Experts of a small language model.
Experts: 32 experts in each of 10 layers, 32 GeGLU neurons an expert, a sigmoid router, a shared expert of 64 neurons.
Below are experts of layer 6 (counted from 0) of a mixture-of-experts language model. Rows are named router (the router's row for the expert) and show model dimensions 80-159. Each number is 50 + 15 x the weight over its row's rms, rounded and kept within 0 to 99.
Before each expert's rows: "mostly gets" lists some tokens that are sent to it at least half of the time. This comes from a sample of Wikipedia text that the model never trained on.

# expert 9
mostly gets: " G", " V", " St", " F", " Z", " J"
router:53 16 38 26 46 56 55 39 55 61 52 33 47 55 41 58 58 30 78 37 63 74 37 62 45 07 72 61 55 66 54 37 46 63 45 55 44 29 58 62 52 63 36 74 39 39 46 44 54 60 79 78 69 55 49 46 52 71 67 68 47 50 79 77 44 41 41 34 16 59 37 60 50 47 39 60 60 42 67 53

# expert 5
mostly gets: " known", " but", "pt", " However,", "ction", " also=="
router:51 40 58 60 58 59 64 35 45 41 62 44 44 55 37 32 52 60 57 86 69 27 47 56 67 25 36 72 53 60 16 26 69 62 45 60 67 20 24 44 54 46 50 39 70 30 50 27 60 13 51 42 41 57 38 51 40 53 40 57 60 35 70 48 80 16 64 54 50 42 50 59 38 55 64 51 99 50 64 54

# expert 27
mostly gets: " in", " In", " for", " New", " from", "In"
router:41 25 45 23 28 45 47 19 61 19 55 30 60 53 46 74 45 60 49 42 59 38 28 46 61 43 42 53 34 52 55 58 65 39 52 43 68 57 37 62 40 62 41 47 76 40 44 29 31 22 61 68 76 56 43 68 48 78 39 40 68 42 55 54 48 41 43 46 23 43 42 51 59 51 78 37 49 58 74 30

# expert 25
mostly gets: " In", "In", "s.", " June", " July", " 199"
router:23 36 46 19 45 58 38 64 51 59 40 33 53 17 51 60 40 27 44 87 53 45 28 47 54 21 22 43 35 42 36 21 61 44 56 51 52 28 26 71 44 71 40 35 56 40 60 60 54 51 42 80 69 44 57 50 71 44 25 70 76 36 88 80 41 45 53 37 29 59 63 56 53 78 36 54 69 48 51 58

# expert 7
mostly gets: "r", " S", " R", " N", " H", " M"
router:50 67 52 33 31 56 59 54 30 54 55 39 44 34 35 65 44 38 72 57 68 43 47 28 57 20 32 96 46 39 43 61 60 56 46 44 78 41 56 65 34 61 46 68 69 39 69 58 26 22 43 57 48 38 57 38 54 55 66 92 39 43 71 60 33 61 52 56 36 38 44 25 79 45 49 49 61 56 46 45

# expert 3
mostly gets: " the", " The", " his", "The", " He", " their"
router:43 46 36 12 30 55 50 30 35 21 50 36 32 61 38 65 54 50 66 44 46 38 44 40 65 28 53 72 28 49 62 49 80 56 61 52 64 60 58 65 50 68 46 55 52 48 47 49 57 34 42 55 66 75 23 72 31 57 48 77 37 54 47 63 52 15 32 12 43 37 28 44 51 49 73 43 37 26 48 57

# expert 28
mostly gets: " other", ".0", " more", "′", ".5", " new"
router:47 46 37 37 26 33 58 29 47 64 61 25 65 30 36 61 53 42 32 52 61 32 50 61 74 39 56 60 55 46 54 29 86 21 21 57 71 56 26 70 14 42 53 72 39 39 37 63 26 41 46 56 44 72 40 72 45 80 56 77 36 49 76 46 62 60 43 68 33 57 47 48 67 71 75 43 50 43 59 58

# expert 6
mostly gets: "ay", "ide", "ain", "son", "ick", "ition"
router:47 45 47 55 51 76 50 46 31 45 58 34 39 56 28 61 23 65 53 66 49 50 50 30 54 51 52 51 51 81 12 53 50 57 45 56 49 55 38 41 59 64 41 49 53 25 47 22 41 39 50 71 34 69 42 84 51 37 51 44 65 53 74 70 59 62 48 51 36 41 39 60 37 67 57 51 43 52 62 31

# expert 31
mostly gets: " —;", "\\", " -", " [", "–0;", "\n "
router:43 46 38 46 50 53 36 34 50 55 78 57 45 13 25 83 76 38 61 52 44 68 54 26 60 42 49 82 60 46 31 37 41 58 45 25 42 39 54 62 35 47 59 56 68 51 61 70 27 39 59 44 55 45 60 68 55 50 49 74 36 14 73 68 38 40 37 50 17 30 55 37 56 64 25 46 52 60 50 57

# expert 13
mostly gets: "8", " 6", " 3", " 5", " 4", "0"
router:37 55 43 32 42 48 50 46 25 55 47 39 63 67 43 54 49 34 53 49 49 44 37 57 76 20 50 63 46 56 52 23 76 28 11 60 34 45 49 79 37 37 32 60 38 31 36 62 27 55 20 57 75 48 51 57 70 53 37 61 63 57 99 71 54 53 40 51 17 50 54 49 41 62 66 53 59 33 50 62

# expert 17
mostly gets: " 0", " 1", " 9", " 6", "}", " 10"
router:53 48 34 53 28 68 44 49 43 49 55 43 54 04 26 54 64 41 54 58 37 63 35 59 44 27 44 47 16 58 42 42 55 09 42 33 43 50 48 73 36 57 29 40 33 57 40 58 47 48 47 61 60 65 53 40 53 44 37 69 50 44 78 65 59 53 34 34 29 36 36 47 39 75 46 59 60 53 51 62

# expert 23
mostly gets: " T", " M", " C", " V", " D", " H"
router:44 43 31 46 50 57 80 57 26 57 70 30 46 48 31 74 30 37 59 41 43 53 30 28 56 44 50 59 46 60 55 50 48 44 49 50 54 51 65 73 48 50 53 46 38 43 69 49 45 38 58 65 76 30 65 48 38 75 40 95 56 32 44 77 44 32 44 41 41 37 41 52 66 48 34 39 55 11 61 40

# expert 8
mostly gets: " the", " a", " an", " his", "The", " he"
router:45 46 43 20 30 58 53 18 47 45 71 22 29 68 29 37 44 71 64 53 50 44 56 37 72 45 42 53 23 24 40 43 68 49 52 58 53 48 26 54 44 55 66 29 41 50 46 46 43 59 42 58 54 56 47 52 18 50 36 63 61 47 63 56 88 15 49 71 42 29 62 40 56 56 47 62 60 33 53 69

# expert 16
mostly gets: "\n", " by", "==", " as", "),", "==="
router:47 44 42 18 46 64 49 25 55 35 87 44 16 37 72 87 57 39 67 65 54 58 57 24 18 62 22 56 38 43 42 22 36 74 51 73 37 23 23 48 61 64 60 46 53 45 69 60 39 65 50 61 71 52 42 51 77 69 47 48 48 34 48 69 41 63 45 30 25 65 76 38 60 68 61 43 58 55 73 55

# expert 12
mostly gets: " a", " the", "|", " an", "The", " their"
router:49 54 39 39 56 50 44 49 50 14 47 41 39 35 45 61 47 53 60 45 53 54 79 25 65 52 27 60 40 45 48 38 76 40 15 59 60 43 37 68 30 47 62 34 58 59 45 49 37 35 65 54 57 35 12 43 16 64 60 62 27 56 74 64 39 31 59 64 38 44 44 26 68 57 60 29 55 65 58 51